config.yaml
d_model: 256
n_experts: 16
moe_layers: [0, 1, 2, 3, 4, 5, 6, 7, 8, 9, 10, 11, 12]
routed_scale: 2.0
balance_bias: false
lr_router: 0.0012
beta2: 0.99
train_tokens: 679500000
Below are experts of layer 4 (counted from 0) of a mixture-of-experts language model. Rows are named router (the router's row for the expert), gate (a neuron's input weights, with its number), up (a neuron's input weights, with its number) and show model dimensions 0-255. Each number is 500 + 40 x the weight over its row's rms, rounded and kept within 0 to 999. Numbers have three digits each.
After each expert's rows: "gets" lists some tokens that make up at least twice as much of what it gets as of all text. This comes from a sample of Wikipedia text that the model never trained on. Tokens count by the router's weight.

# expert 12
router:462283581420495470490614498468441494503541459452441501506482511509459493481512556497504489486595529503521451516512363476556508496590575463456573534470485449512486565541489474512525509429500521498445503470502535473488472540533539558491587541520484528505534479517482543529467476501490549476461455484556483500482491444536425518546504556525495444504529513404413497503454496506531560487457503538462496557506558507422514507491511455516510490438570486384531500520546513527509498504503528509455483454531465504492499485505515449473505478450466492467453499455538532471519477500533437524459466475482468497522466500473499483489475412459521442438534477433530491529508464478508515454506523494511559477478453539513485526588461456515490480502474469489512468487493575474493479441503514
gate2:502468612532483533442498592465566552519503461503463513512519552441524545531503429523556511572496507467519581519531524439553459456527469463461491538477456542436505498481499456536486538562520493469521517465381509552461558454508534516489510522535524470408563382494439505482502497546465503482503457489505462546554498421491538509572522401537480524500554515509482522487470490480486524497506495484488557538463494505474469539515477522476492492493531520466487501487603541529430498507444474559500470461517543497608532510463431454517508527421499529525539505484519516507446539501484445523478545531484482395472559507495450430405531464508497507519510528515502513527545431433547540430517455504491466508497508562445429471571509481477517532564492564475563529456492566477520461503554526
up2:530495526492464500487554468451500547469508420505509443451527542521509511524505477454429468506466506491482519491506518522493479497519498502509500518501481511521508510452514566491559551558448495488521505485580516549384543468527443442499493484424478489526535479533479444519465596579504501575506498442458461547497557428551423523549538452542470497457493435481489486485492515570434431506512506506445583495442549483449481459475515517510510422453521513475528580445577499532519520549463534539513614417588469573569490470483527481566548491501521562501539487452524481479495518513475526488526589513513463421490488528436477478495457440543469493511453429438417515577476525479508521514440526545512464577534465509528508499532450516454502455536552474509543531529514596484515485500551454
gate3:511379457589456477541529476421491450503465546452439569512516552512505533473485486543473468469480476461514418507536473518476494511467527549485460476520474448570444505488509578430564493519537462520526517473555574510510546481491540569549484476483506518468563516530462499460456467506518507494490481443572553539501504419415499508497536497488497462515492525461483519497489522552545559526498434506537494498515531466461507507514548581480516553540406512530482556452503537518456492559434531582462507489562484495496440527495523450514555444533548555445422456521445489502463426485534467530569485450502530417545510420537504490529570481517449474465520456509489451538524547567517488554469518526478519528495574472522478521476562404504509498488466442522464539419531563542504498437543567
up3:563460527474461454512512497418449480519512458508545501499515526494462512457464446550428489502535534490610477545524488501512466491520550494512520497522464518519453479580551562452552445468547470478547499501503482543477533434488538620608508496515500492469530458494509457479504488479530510511485483469653531526471547546501493510416505479533454438463498475458504480449506499567549526494522538465538531522525500492546542470445555499475541548465504523450481497504542510498525526511460495574384543616438500556501477511498568461545507444510481481470455480466519498531512474487511420507540544415492474459543476472495488457526531441479538487526509447507481458511476495520491502503406541539483556509440530484536588482498573450515516398509461442537437520562520516545429494440491548
gate4:538518506474562467501499472517506487494453456565479469601580477430477459398534473510536550475517534502529507500544439497546435460473456486556479515496394447466487531520531456438442539537481479495433461498535488462539584477615528576442589546459494490434485502476464504577503466473398484511488483485495545501487492500556468526506470566476541471462486475479417490515445553475557564539511559469459490524504501495531535499553490475508435460526519471549490515503440412494450604526481547542468467507506466461421537502506501507522490458505512504489511477557459528447492507527502561496457518500502540472568487550459484522546517504534520410497545546474541515560453519509496542529629491472516530483509499484562559485518505475531472452529542524484544515500555503439513473495462582
up4:506429457563458520510539500390511487469495498491572553490523513476463464446521583455476504494484540544479544531521491630514490483470507587437450459481461485515408557507449556544429513517507447504515522501537464494458529424558487505509538491510522504505468474513496535562531541582479524516546457539487414521509455535471439520488431567571534457441467426521507454465441547565524502505502484543573488478493494571477500532474508432518495439496610502507547521458484548486468419513485478525519457439558523487516529513467421554523462540448491466482539494557518467508496464495528559407474479476436518526492523496551526483476466483505520528511561529472518535513501488409439504581518536431526514525480536522506553504500455528475504508532531490513536517507511478434401430532525538
gate5:400436518470445582490479494522573555499491560511543480447498418496503542524577502466553489526484510493507470501538445474540532509536520496454479529507451447523516498558530481516512504519465497475397506503517508514505474497580495488449545573502465561491538532490570506513511486508509522553506481590516510448455451528488518459448508532536535456458602502470533495554426436458520579444481554448510521507522441461569492454498557535505516473542490560465506478534430485538427501442489551545520505525528470547549416577418503554537468503480472531467484459468463493485468453476576439477473542475516539537503500570470450507524563477432456473432545512489544500469477475478448607497441467507553487486527516471480459568480485486591460439472481525566456450474511544497546501528512537
up5:534428458526488483498482463482459476460505554464527438513541505491520532547626461429541494502521527568522509527469559497525526477547560511545576600542467469509511501578527483545539485529465528475482564491504519443461456468604510515467480521489473488531490479492562533568427488467477530511472479527474420630497501527564491507537493468433530507536504524481485467565465421427524473472457517522519496533545534450525478513524501480515501514435518479501515558559498427466491476468449419564463525506489577445516475534400414548525473474476461537506446501496547479481533514480540452543531464556463481540535506505497555461510515456482470494443508511482584560402433513427435486525498531535557516518473438471500557475478552504517460492487543478475515516444513581456517466488468485
gets: "\n", "\n\n", ":", ";", "|", "-"

# expert 15
router:516333568421517476434542485477445530415535471447505503468485500503407482474505521491539478518577504575559473489483395482528504506578525461456522524477488492490470478541519450502527482451511487454404533501485559473474515506496537527541556553577505532488543466548563537525459483486514523512434484520562542473493487481542452463548513540497540470486560531463445525560462463506548531480466487565446465551518499530415531504539479477492489493457548508445533528518527515512515559540530506503475479465542507544498529512501540458458469498507435502401464505461522505407481502513524491563460423464493504516462454536548519444461478409440488452466577480506501495519534453469473457458527515458511496537441506497529458503599464472516498529564482488532493472440452504454510481386487506
gate0:626481511416547515494563512522522438477485449512542502504513450526485554511559481445440507507503480513441479560481407480536496451527478471469404503488508534541485507458529482522501513514485501525513434474509494504527555455483472504493445547528497541427533543518494434577537519490526472461438522526549542450502544587436493483458544471477601483552539470495485514508542517429514519490460524488436504501422558546411414493489528496504408498460433475501463397474511493476495474577590495579529497457543485531502509575477495518454557496511504470539510435541515479512466493470518438527512463462587503447541471496511461466441574503500563450529562519463507445466461521492503544488549492491491480497485566525554502515572505500545491509464457520505468554457503548523544520471571581
up0:533484563418580439603492522531428502551441542579541528504516487526510508478551531488522526485585449496497561509495506487481532541530633487488505463495486471546507459516436505496503460501571477523489523490530451451497483519547561562502568488434458509520448483489422489521401564434511551482532443486540503519508510493525558407493500485518504517580508508488429535516466545494502476457571481519472485504484475469542501493544478518530516479417480470528452542528498511433493533418472497531517560501486465426568444503486485523527512456457461559541582555467485446590561479560533485498473480508448446506442483506480421471538533453495460521555462465447550511529419495447501574474548549444444524507494513443521526443500573473479502487516470533560502464495487512507535499469531497
gate1:553488505523468489517496517474558522454499476518488546484453456527502471443497503526469459491484523523503484543505430472542526427499490538512451516468532422512467584501432461592504502480474469475486507539564513477486556486549491435518408491468527423499515483527529486549441535471507469475461501473536477543570501540531456502552504517437520505501516447458503405501505475546491485520548516622412476521509554544484538489502508466542468495553523497451561461527467523486507439599555461581509452543580524551488543463427520525487457536456409484483526464489517465497476514554469483464519465514470527555447507508576580519560479465478537442429395538522457491510433543527512496520533516454512604524550448502455491519507567503526497458543446499548494578419544545439487490464497489
up1:513527547490488475531459520473541447461510569520441478496495458481465527424496429534509525501522489545489487485476485515527456460510514577537519499483572500479508548555470441517536468485518504492501494550493570587545476476509488467529443459506513533478450474494569496452507510551551525531477469472477559418545473575525519545525496450445530452481492491510421456549543456546481448461427501502502591462448470545530520486528449477536522493524462531466496407596400545546510557557481524493707579456508497588526552470518536479449528483460480494518525496495514518477482470509505536466504472507464471489469489536579487493514499509529502484492442504471467453494459483446503503505499449448450526488556532473482524507521540440498513505416507548471488542482478451625468467577499528
gate2:528484580482450482503477480534527458441481424555501523524487500471496544527455571459510425526468475523543480461483506394479529444530508416482432594470518395526616491560454554481534512529531504576480423541491493539423541460492522489472468508471494457520616562399541494467536510515500486526508546499548459565535511511538493462579473556521509459489479486492538471495477475534503503491511476529458516431477440535515486539552554531481474518441493473441583468490528501487515462463522499533481476481483512533430528595495508470450502534520502486452550506458488480460552515506477488575587505515599500482492525402489476495466502466448513510491505475551513504479488525513442515517489485532463514534481457493479484578571390526558497464504504534524508467552447522522551490518447568
up2:539485451553490502514495518564513542452560555484439471504594489475505402510566540533474492560522514429519536496550523551553469480497499435421469499491520455528477450510552539446433524550537452436514539483464499489537519561538481460498494538548528568479483505471491563442494487480489471487464478509464566457525496500529489573532501477483486502426526495504463531580479447461546501521497553497537499489561509518506624471489490551468451544532526495467545518556527518480504530549543567505541606513528494478537489435548442489521446495587475484527565563512531494470470486510567429479387490490429502502466426509535479398455508483524492456559525500547474504478489458454505417473454517556486486483466447497517493432537507523375528503502470462527432526443519479478473473512522490
gate3:547486491620493459534613475467479499420476464424533510512437508461521434578506449456483531539546540552512531561506408473556461549518469439551533518468500503450536509535517514552545537457511501516489462492540487485483491460493503494447498486458466416478522541527486507495561502512517469465516474492459500469493534476485513540470480478497484519561420601428361437547541517458511514492464494523554513499537498535496506564500418464506506498430478482418526431563520421513543514573587507495474496554473471517516427502420514489447514482532469571523538534547504556521494522428567481482534521516501507489486506450445522508421570516497510510478452513431480566482516449498483476502540474578518570499516465526585507549510432549500521491499490521483497550510500503539502462506541455
up3:534516458471580483449505422462488407528536443477564521462465488446538481481431427521464449489485520422470574497532547507541511449537499488575452440443483526513489522528440470505454526497489482548603458497473542511516555546466556460430515502505542421509513475497386506521496532491503531497501509514466531546485493550498458450515398535522471539486452447493521459476465497546499402503469471494449479533509517541458478489536520556494528543505615517459492479538527525501490518508486493504483489613515493486528504524533517572475568453499563550514432524515551519510464474497507465512427511516453562549549498494433562529524521495565465385469544559463558524576521520477531580534519449526484496543497471522498449512444490478527546507485506467486526476436593441518538481499486509
gets: " and", " to", ",", " was", " for", " is"

# expert 6
router:507420574464492382449499490497501494375548484519500515473493486495502502580523597540491490518538544500531499473483406520485518470555496480474516529477553453481459524493500437495509505442527461504469505475520490464475549567540537530540575549523503430484480535558515471519493450499581507456439481581451514488506483550486447535497536555508464509523473500402450491503523517473501518435471525526525475572550500491465468531542554526515454491441521519482513569524512538458537527513542483487513461527529326527485412513537521470468460455463477564481448452524521519422445429469530487525490461497445520559499478559515456525489515488471495440481502467470448454482489463485544536442515482509512496490422488507544454504576430449512462483520548510547490453452465533460503484404445496
gate2:422498639476421519552513532472477449490514466455507462505512528506485464513406564484447560508510457524564462532519515477476493541502491506575562461473502499455515555498474439562541448437484553590484521424531499476466499481444555511573490515483511517497535511447504472472494456425473498529500525470517476487462486537470447484552494457515469606557492442512418491426504488452492500566510444535549483550513521551513541504537525488482435498460439551496515512563520494585502453471496563564484448449517487507479487526468523510517552521451510516472482474508535494459488464510503528454541484493466475525572445589561523501537427485431486455412468508484547491506585523506501448467499548541482517573476556451502549426526438534553450478547453506453510448533484585519521527503494539
up2:490538515513504507566498528455511491475520539491493588482429451449436488533456492552473481500559575482526477538509494508566521481514457469532478469553451534509451554485537401475509526519478540457483507458508477500494479454473503517448462486470509535428466503523490586614528511386489562482498456559521499490544482563433427464485505440457547438453482473497500464428484476530448508527534450563532477487536438464428521542587539470571514536487504506484518517496515459514517536539532448491517619548487495494491465503523498466557431487489545618588484558530488527486464506547519500542461495453515502449494442505467511485546541540511439463529444513522424432519568509559528457478519490549483513450480491424536561482482558479501543486522516468417465482508562585507505536485497510
gate3:485502502586474506511506467527460504461526495503494446486565511545431497509546505494522502541591454554533469516564505535453479544505514477532508472479500480566551513505472499545467472456505467412511477428550487506536448479497476492532476574494523450503519482559601520556528494499498478532495418445481442483592448505563502476496481569440470565459470590501466485550485500492485501455579477555513541485561423505461455552562488460553431491460565508487497433454542510546533482483565535524459503501520447569538446490494470433506543459422506511434512526528427544501505553418455508492517505444512559517518522498548441531417529504504408534498465450597529513487497484516526537495462480500492578550501501525518475433476479540417462483576502444419493500551479520552476507494537491
up3:539511480487433515521528473525498515563544515539455527425503450507519390537469448456539491468461558499458443520487526468565444568515491454476486585479416531562522542551513480550485532555457470475478479502610473445495469500531551512481575491488559525495553488536579531479507556495484470545443511507433494474500526502543460433474538414531470523510519439480488528413480469559494502440439514474506501474462461517565475571579550444507571461559515518486550447470531480487463540498468501504530509613404470548525483529447434471504478502449553514436542520501493482549499510465432494434438478445461561512489489517522541514538502487443479475477571453516510519572504480465544517451487473491476490601562523500520545526494512505528515511496566513498514561537475496490448439466487539
gate4:505504505514620448504478506538527453477531521471585452512492556518529546446488435516513475550486485488563466514457460502511517484526523546453531470515500501509507527532443511494458484539537496528495527506530484504507486503589567523459476499420465549519534530540496496563469454466545511514548507489501497520438473560561489533454530463540494502566473514520493415442537533464575516498523519474474441482479504500511525563556532479502544537451545559484452519505448540594411522497522461482450494549470474557534521485423526540499540447555439522460390471514523539463551467479499532536428437547520483466467423441475449440436484491496543458472483412510582582467516478492564517494457455533495553462518485494566480555498533537557547473512563447499534514428522526463474408441421481
up4:504483527479524471544520486532485514488537491521487496511501430520453522439500516430396510565467581526465437493553437530529522407513532485446545477478516562519480510508526516612565465494547552564502434473486462565504471441444578572535463475467504425527481439522438486481461534532484431431519489483522534532510572494582523471497457564590485484537516496450546509451537522518564489493505565483522460444576550486500526483507450445468481485484521517429574524551490444486562491500463470565428490508585504475469473578527516448479495505512521516517494470518478490455398463526506477470495570524517518469563505544474525433493541494554545490488480434450517495527445498503492461494502485455504565470597506514489584497510500456504459481481594490506488502451559512464560498512473510
gate5:438469542495419598583526438470471461466521496517528508515456515530480450530529489516475486497462555553546455524532474577558459516532519587462476441401546451576505538552479516557547529460542520450494476521516505516451471455499501535500505487453461508493489439534554456530511516453496572552514461479518547481536502434522481529528511468504578524490584455531495467483505438518512548508481502564494500437499586505459387480549525497569461490476527510526427427529512516561496528504447490411463514439502456540476532574517542486519527503450442433454487509503478481507476503469476483530594511432489565510486453482573575520525502483462483475490538474583536509466512466483504551431480473490513496472454527486573585465495571480518517489461481495501441458412491580504526513476493464
up5:514511465469526504448443475513495531485439468495522465529514554489483545447541515472512465532475452462499496532512533499532544584535502506509511470492474519510568533459555499493487554471504546458485499547461560472461500513502499512426507500512490467506572519422451517438438517520479537472488507485520518579558527516435470443529526526522504555548492451547479456503458536416451570577525480537494480490488495541420474495612438550457512504518524496429554483560562459529495481540526550481523535478516604493538488456615436536428547406533494575397516436568519521493433504514473503564510506418549489566520470543461434435548484512532497521513496509457470473552465477579473510438472415479436417527495516514468508491519499446454511495499472499477535473489546471538539481522543549
gets: "1", "2", "s", "is", "3", "as"

# expert 9
router:532382552401575331489585497477464522457564478477451544520518481493501499438524508535512538503555507542524485479474359508507482507639511503488514544443457521485487501520429513539478504479510455482488525467461498487504503540494514503524493506554487533524530519539532481497481497497488499507447490552518502483518435491550487531500522510510513467503508513398433487524495553528489506507487460498458463556472578506422476541575490474500497497382512507467495485518558511536512521531523546528457466512546388544489524489481539372455477491455523519515521508512486519465506510511503453504478427508508540485525478471507508512500508479510570414442528466492488465518513488503480551516497448520515547531484495494503490515601467419515454479522485501533534530479400487509486514384430545
gate2:490480581523543471478510477454506475519468530487517473478481505534551502496423460480552494534521489486483485520497506505495533415556477509569515487488495504510504516447405514506413448495491445540387472523508418574520450490478478545504550579541493541612433511466546444508516526593493501536392483476562483518549506457394512514517498506450508478469527523482564489575467501486510492512468504497506516516496480439521460538544437496460467516487498505472535487429518492506437533508533470519520512491494560523479486428515515492384524529453533473475485537522499461528514523537514518516474561468520501508538551653499541520454538405556469464505486509453536463479461563522541477592486494398542530500531543594466533482516518471534487474470488443544536476465475559488508566458527529
up2:501513477530534472505515546593538462491491507492443480441494516522432493468483512530557514434503480534453514566547542567557426522459449522556538546490446484539545571533526469483484512441520508482420580445513492548542529574471528480473566503579468495485489490553463518509420553452454503490530441482454535541461508534500433556426457466480433480522487491500453573544418524480544527478445478479520515501479480487500479489479452555496479453580481472473542389488509506523519543547486494583527617525461493450511509487528500493470495480495506503498442456491513530494500490491598538535451500470498520456550521476505458465555497487505481543514511454493440490521536478450500535481602489455439542514471537446584576426557465490433473487434497560459474551466473497538505475553536571
gate3:500492551621449479477557507518541543512482563545498492521572493474479448580465496506496445488535489551482517551512506451486498390542481510540533527523488420484358504534491509492492488504461486526536606525520475508424470419518504584485458536496510520419494480483551471487509586545508447470530547582478503523492488500406538516419546448489441520595491564430472538495515491485474547547463508453508556466503458492481482577543468461523537534479519491455583520445458483535520502475511530477545454538483502490511424516530562505503516545518561477460522510475463461486613476516471434533460530471449455520498490513551565506466429441449581477488517521469462493480483509480577473498537553477526505473521527469495448483473481476491513467495488436498520545500458560454498518458517509
up3:546478477523532482451476481517501496496465468524545469489538443549542560551453525501409552462557528521501494490542598486498535470497488538522534607445526434502434489555476473572529525492440423485512480526513531528433554535531486505491484443420468512470578533493495518567479483468545437486544527467509539570530531530430513504516561518541409509464505573493576526591554495512407465547484558527549525531540519492531496505481510528533482416547544437433507454517501456520501521540477465495466486593471514452499514457467503428507506418470533466438530490537517537503468492517435547560468575596472492522461483478456495527575473476486475498484468474421473533485522506405447512471483483514540547489472489490441469510506461475502563476477537491486577516475517529460490544526552442
gate4:399462532602611467546486507539489580487532454508458535536491480483478515519519514475477494521512563454499524516483464499493535508587563436515482485488486438510419579504507463471560406501506429493488524478505492457470514480507413523533533507518508483489510512487469545481464492518458536460473577552491536499536521540467507539493534512509464532447573431498525469520397523475469456473477477526465538441521555494533484521544466492543599440511576488498514533587477530546514505518452524502442554491533429508494571515474542536457584523525525564495399526451575523533453510495520415565458403455507428497525466519506482520521497542504536458491541501511491447510556435491519490458465522488543479584489432430477476544545485458489528523478510443493498477458448492461508509523511428
up4:544488554523500477491437496566541601475515433564459510499444455467516493504514489464488490452568514453525561530536622512497495438487514526479476511432514516501458507521512471429496509471499509523530524451452516503399493501433564529606452581500485514500556485587528403557490480527568582479477438484461562481512507462563509498593531568483518416505487552495467553453487532452478465499512477493432449569536519540459512489498525524499472454499504498506488483478543487490499539457490429531505487459609542471474523504463539528462487478497441519492515504461483524507527543450519455499469578562490569572488465522518506515533500489459486519488428476456505519548447497439507510475495438489499486519516428401486463479497539478506502474505425509435584499547526469546481566491426527
gate5:423504539513478591494514498442465523521532524552456461492476470463557437538537541437562494523459481496457469449528523468579548461512541520519511475455533500457416477513485436511477516489528574471496506551559524486523462490521521447528499522430419502521458512456516459496470498440487537498561481530424530530556557504467472510527443598520546582545460479488437526486513538526538472524439459579509499502575570509486460500503447481523576478449542532501506490450481487492421537502548473516460448513514509531447481489442508459466611491513465476485509533527473493444523485471515505520543425592485481554517488491570551471579444446526498486427456460464517471480528460526543578563455543501496471517563410492523446446525482432493492446530506556462479485505549543538566514510562508
up5:528512496577453485509511549468487498532463500455475484469603544471538449474487429512552479492509521523501475524529570563581454518550526464489504468470488478505482506464499516443498499480547510447545540502494434531503424441492433524470521477526473570390505386530615517525505512482514535429535540497491488468472584535539453486481477503488616460524532538489521507473531443445547531437517447461457449529500440527528449488538556469564485501518506528571460510464537505464542478546573463490541540510529586448462535459505502527553550520431559472421456467419518487544515525523414481527549552555439536532521441530547468509451485477441478482513515547504454538507463528536491476507514548492491501465518524472543453428441560510532547418538498480457499486542492484510498489506499446
gets: "\n", " | ", "\n\n", ", ", " (", " "

# expert 4
router:554355560467470360456616483541498510470517509471533450435573519510468507478536534498568500490563547581542496512520430496500482510651558493452557532465498436506441556502488452506545526457525523483477506436497530500460526571489524520459469534499447454518521489513504515546519474524548492496428504551510492446485439485527488493514516484527511468520562500473485530570465437509507495512447488535458528517487540539462433492513533516513496492433524558396528584508488513502474508416528506504481455496501447453463534548527525504496445503423508490405493535423533498472519461474526454530481517482489510506496501470497503488524461468445524477533450506413456498501526433476538482440491549515513522510485473484513516547620521421531505486499448508497480435495451515522504469463462516
gate2:480542647559472520476547520606566436566477503500475520505505544443504519517529510508514495486567515531553480517448467507492501477554459454506458436492500553483442494499552596488536527442570506515492525425454490517466449478449486522485536541507504476530514471547489463570532519477505517473514524537575516490478462488530487537531454530475429492483574484483449459508495520514570557507471451458511533570466479542492451447486499558527435580481510523504560591562517524519489395459509477479518470539487509543515455472501519496459513443478448460481520497486441470474532491589481423536484444394443478518467533450531470453509531494384476472505551552494421494527560445545431484502449523542570543495535455501497523467504474469465509546553546529491481443478523508479478510520444507
up2:466463545570449493506552522503573487486484487505523489529444454503515441467510564485434484416511498497535528483427500486465452489449532532459464502546507452477493443509448521526452471494485450450496489570552517488471482462539449531531511454519477505489443473517516462476503553462540537434450521507475438486479523545499484524540504513516589530529516505480500507540473499487475565535484546634487481465565498457569553500522543539440482463516530464586458568474518553499531543534577481549472578463474469493481548455560532551497567495478521483541511447538515479518485528548538591502424492540538525501472501560498515528477509518466503544454440559458521510469473559461462427467550604509488437509487493467518461433411519519406478464550587535531381442496503477453474520473474509
gate3:514482553590426478543489500536556448468507491481541506418474534514477513465538494516516553479560499528526509514443507504468494476562533496474521465468506433468490563511457484505511510503527501441559451419484499536466486525494512499532506508510511490523488456552529519573528498461525487468472472518538563512476543449471537525532499477491565480485542485491442473614521542532521494453451443486482388485497620468499553450579591481510543521491525508475499542450551563517486492494524554468419510508502503522386525464484480508485461470422487562405548481517540500465543430502543473474544490470426488511524497466487545540454435483495453497507488488477517481521527483502472547486512597511481560591485565487435522499480505480529495513509505556451441426560469383597509455444565500
up3:463483476492525479515494542465509491531463490514435494553537532500503448480510474394493572415472549541446511603525525490560529486509549522466545470584528505538541494508484513470483554390524536439487422514485450430469536543506463476494430492496432492492510497502544484518582567459516502508461587501527509523460472557474444474442504500502464439496552463512504539521424479468499486567465447596525525453483574504493490506520462489532497474491490538526444557417517492432527509429511498490533493645504511496474454469569504537515449534542516475476437558533428546493568485546510472546539533474446439528517526503510532439482526494528504518555516540488543456496460533521486445490464533479438472559507474492451480472446501528491556443521424514544503494545507485512611492469531553
gate4:503450466508612552538476444550486497484505525581497469490536520556474484423487549468521482525521511533472495583646500469505494517522533504498431509493593473517524509525510492477492475481552472455518541488461553548478467468552520545491536568558487541505440532511505547458407484476534516465490496502531526470483554405471492521435505553519520387467480452477452513528536502520528546466455460543500509460526581387530491521536531540530486433434549475529502508581519478506486476490489505571440497549453503580511455541464528502492445430453493452463460496544517501484549513523465456449456418521462507505527520531498490428489555484444558412521573506506489503479541438513511549492518561477503457537461518562579418494501532463463464523541486482503491443500544506461467514462508527
up4:452445449506520460531549484496469507537591467481545522495494489495481493494448438500536502517505489469443506471478499558456457600459547564451515506535532456550494418446525505489544525532509522489536495517537462536486472495513502591497522495529463475486511482546477494496570439513474524496536521461481476507562571469518485477455549486444495603589532512455444458558522536537441521502564473397510465460440462455496510457513553496525497495515499418457545533446505582604478496500435534438523533505639477574512520488508459510554528420497535438513505522495503469504445467476541461480528497553514491499478539520491548450551516486432525527515455510389465528514528546498452547518486545503485477392537511538475464452456518523542448540460482528485495507537538471510478527480611542
gate5:433499427466484530509559468468550525501429523493518518444488502442412422471515540548480555590512513488525540567496609507499524564488482536499454542552549503478457457512527522507516576478498491595451509546505478518476551514488497471546369429535565484495500473426519462487491409398554559499451462551435509525457574512485541511554561485427460566492518494567511564470503559513480489505468457489437476495588525535468438482515484453481486491546534516479471527485499472543456524523418570516522479530465481529506566521503479487558543522491518520448412527512498548520495469513504427493518491477514506544471464515544459536510570482472571519492498550532505451475438477471527453479440455479448541530535476485537529508565479493514472492530481508542447424491515488444521506504554489
up5:519496530506489493508435456528484407507526496500504510515487533498548429458528591428541548505497447476557542474518454517479472557553471519483515526538523511568472496491472529481575551530520516525536554494521436502555479477489518563520515521461460460483573530545524511512440406507544487572480457457486549460499522558542497447530446471459497566514423496516442486595508536476504488498459604527458502461513575475480535534478490439490473454476471458502502435475478521421432523528477485478496439509527632499509471455518477521476494492495456525496547492547552532489462452448454518395496450504492532510447538514576512534514481490479499491496568586610494400512465534468546529454531468487447502470547495482554475426518491520537491481519527418510450503549488553439557452512447486
gets: ".", "\n", " |", "\n\n", ")", " |  |"

# expert 3
router:568431599405545394492562477532499522463517450503432446475474491511522485502513521487498464534523515520539493515483355518488479527643470539422522486482480506516481512507462457481511529500529486467484592424470535487481486533501473523505530528484485513481523435526517524537473476485587521448481518510484499478497454436516453477518581493561542467465574493370460536546510457500523552509463454544452494490511513467432485529487472459515486478393526520461508450528568521524520507501494511506487493449524442528468517539514511382476477482464498483482499465450509508490483456498473416485457463470495495530525483501550456459506499468445507485454497488482527475488540504431577487430566510473465468523425498517546496534590525486518530454566513520514488533482433526495516464380468517
gate0:599479470493504459439477492493487458471474521439504456464533531413512484494461517553452453481596485496532431500490515483502472550527515547476476544507502524534516484462547442462476478467514459451528471453530471531518513508535505535547548487517498556481505497501535450482439555473480533494519483488556480457551531516468548494556459471517527501514534425514437497573529479509530586417512595467464555462439464430508571513544494576424438513511436470496517619519498538451515514512475522499533567555539507474480485497468538473464487578559524549551485460419470533452511467485504496545485540464480494535536517514496442546530540503504534582495465517441548430451459517421414530569535436508485517532523543474543515465539423536482604497478473515522512483464450432473510460493513596
up0:474506537459532496507476505513500564473501525525512494542560496422497529468518478546460507472458509509515424431520443536531489518503521373560518519518535458493486514479433527513522508453500442528479419502489468499482549521489524447463461522486533408504527547475436536521494481517523530483495508456485490464492491563471546469539523539426546520484470466528510485477542498432564426479453601455539458495503477515505518488538592468512485493484476489482411468560497494491493526480512491635576482467536502514499509429530418535487505550422494498439519541536476491515463556477494570543497537542524448506517495519491605494494449493472417441479478486575500627459520534573560490505550583523496532501499521502472405479490514475478521527491380531506428523467493513529479554574492515
gate1:486517577515474451507543513497499594500432558478491532496514452448520540521460510532454519515553438465509494524513413502542549490454552491479542513504502504488489465520465478503495505468452487471472450535505538545501523457508560557550470491483489480414524481464457498476520474441591512470495570588490468478508437522541458453524471500440560569559503495418487451426516455457438507452491454483442480530404472524436542532486495499547463478473533490519477485577548546523485452501510525502495540471532518558528561438498420560442466463500533471520592528481590570466477495517526471522558508450404523533572491513482497444478466487570493496428483535466543427479455513452583470471535492484580497472477520476509513500507485585522440535488535505380506539524468531547528508529515457
up1:534481537439442496545517529451542506498456539496500540504504495551473511519434488495444529473481498536555586459500559496499501499518405572540494461538523481467388548578527504513486486561476490520427498592421536577542511478501557537494442479478483468467486523465521446503448513537522578515423526477510492536517532499550579560522515497514528539565471541424547489420512538486475505458468447482540440485485481495468554433485549480455485532513513513514517505530498567504441447476466520526669487522457528523553551466500461487437469449424519457520587544462528514471466528520556481524478497557493525543468517550454537552445514456531423526499417432521491487525524504465471556471456427533530517496488492478515528537527470454519442443531490461469472524476510535471464530520466466
gate2:479480662492534515482521530523417478432515569493431513523546458485513482580527462523470512459492501504512523500478467531490434536552484543447531483438428446561520465537564521427526506495544476546505445500500532511521456534436479528457567499413548436472478544517476504535509462432525538444562449553506500431468528508517499484483488523452495459528462467442488537454452456435516457535519499504427452521504535506483438550529510455487495520505571510475501481534553563426434551550522492527474502511503489466563537564471542539544504445417466443500468491469509561487508411491496478486491479443550463497538474534523554469518477541550540473509531599500576554468420487452529558570510459492483501573533533490499479488460519512525522466549442563497483512503466510451553565484516476
up2:515515538519499501553485433497532490470477454509463488457474540509511483550545475444501518546531514485528414556489503472521489504493485498520452537498577486476556511491480469507506464504565486500478434537539527530479524510450461432525577505492474482507467477513511438538503473456524506542539519490477468414487539490395535499507526522573588612514553456413490525566531532409499503558490497403476503539521501562488503522509480480481472437505543509470490494509469529516486503505457477481493638501494475473536505435599532541562450494528498470493569488532501571472488443454486500491587572518540503536516493519511442531438564557492481486512472563495493493511450446398559386464418473478489457467476542522522491576457504482463496521570531525498458427511520588478506456546540462
gate3:406472508578490478508517565537437412494501517536461495505540486457437491532509432433486454499534529507417511516526493544521492558519460493489483510544434521544527502489518504485538449447549528439476519513496535409471501611571528467523490531544469537519519460424490550541503462498516611477501444585520554439439532513504522573476580471454464500512457495519514548509564400472459466511488481518518541540461544521476506510519484506551580403377515495545517522521545578527484548495485504483483463530542511484428471503455500477444540527494532552549498455582511564470523495481505458524473530480461495558524471505504479456493440459544522472468520584480439504499503467496525529472491467461505469506569536461480525473541506472507469530515504466557478433503493531574420516467486580
up3:469493472493487502505528551568538480485436475488518515537578543492468500485445477513510529473500457486519494467462522491531473420519498506494460502498444474471547468535503508436550486502515452514537415527480470529423523419500507634468494508451435522490527574517543517480466476541521414536475561457501489516422531468513506520498457476503484535557517548505533478486475475581537454476458614513513505465499509514526511396530488465529515514508586544555469475460507521599570387520465488520460490575554504479517550395482462518532441485473530549455486513556529437504527417541523478511538476502501499464543481517499441523533476481500522499511526428526577480579484434564540550514493474504461527480566479496453491560567501490433543530519456539456563500411551492516491443527528464
gets: " |", " | ", ",", " of", "–", ":"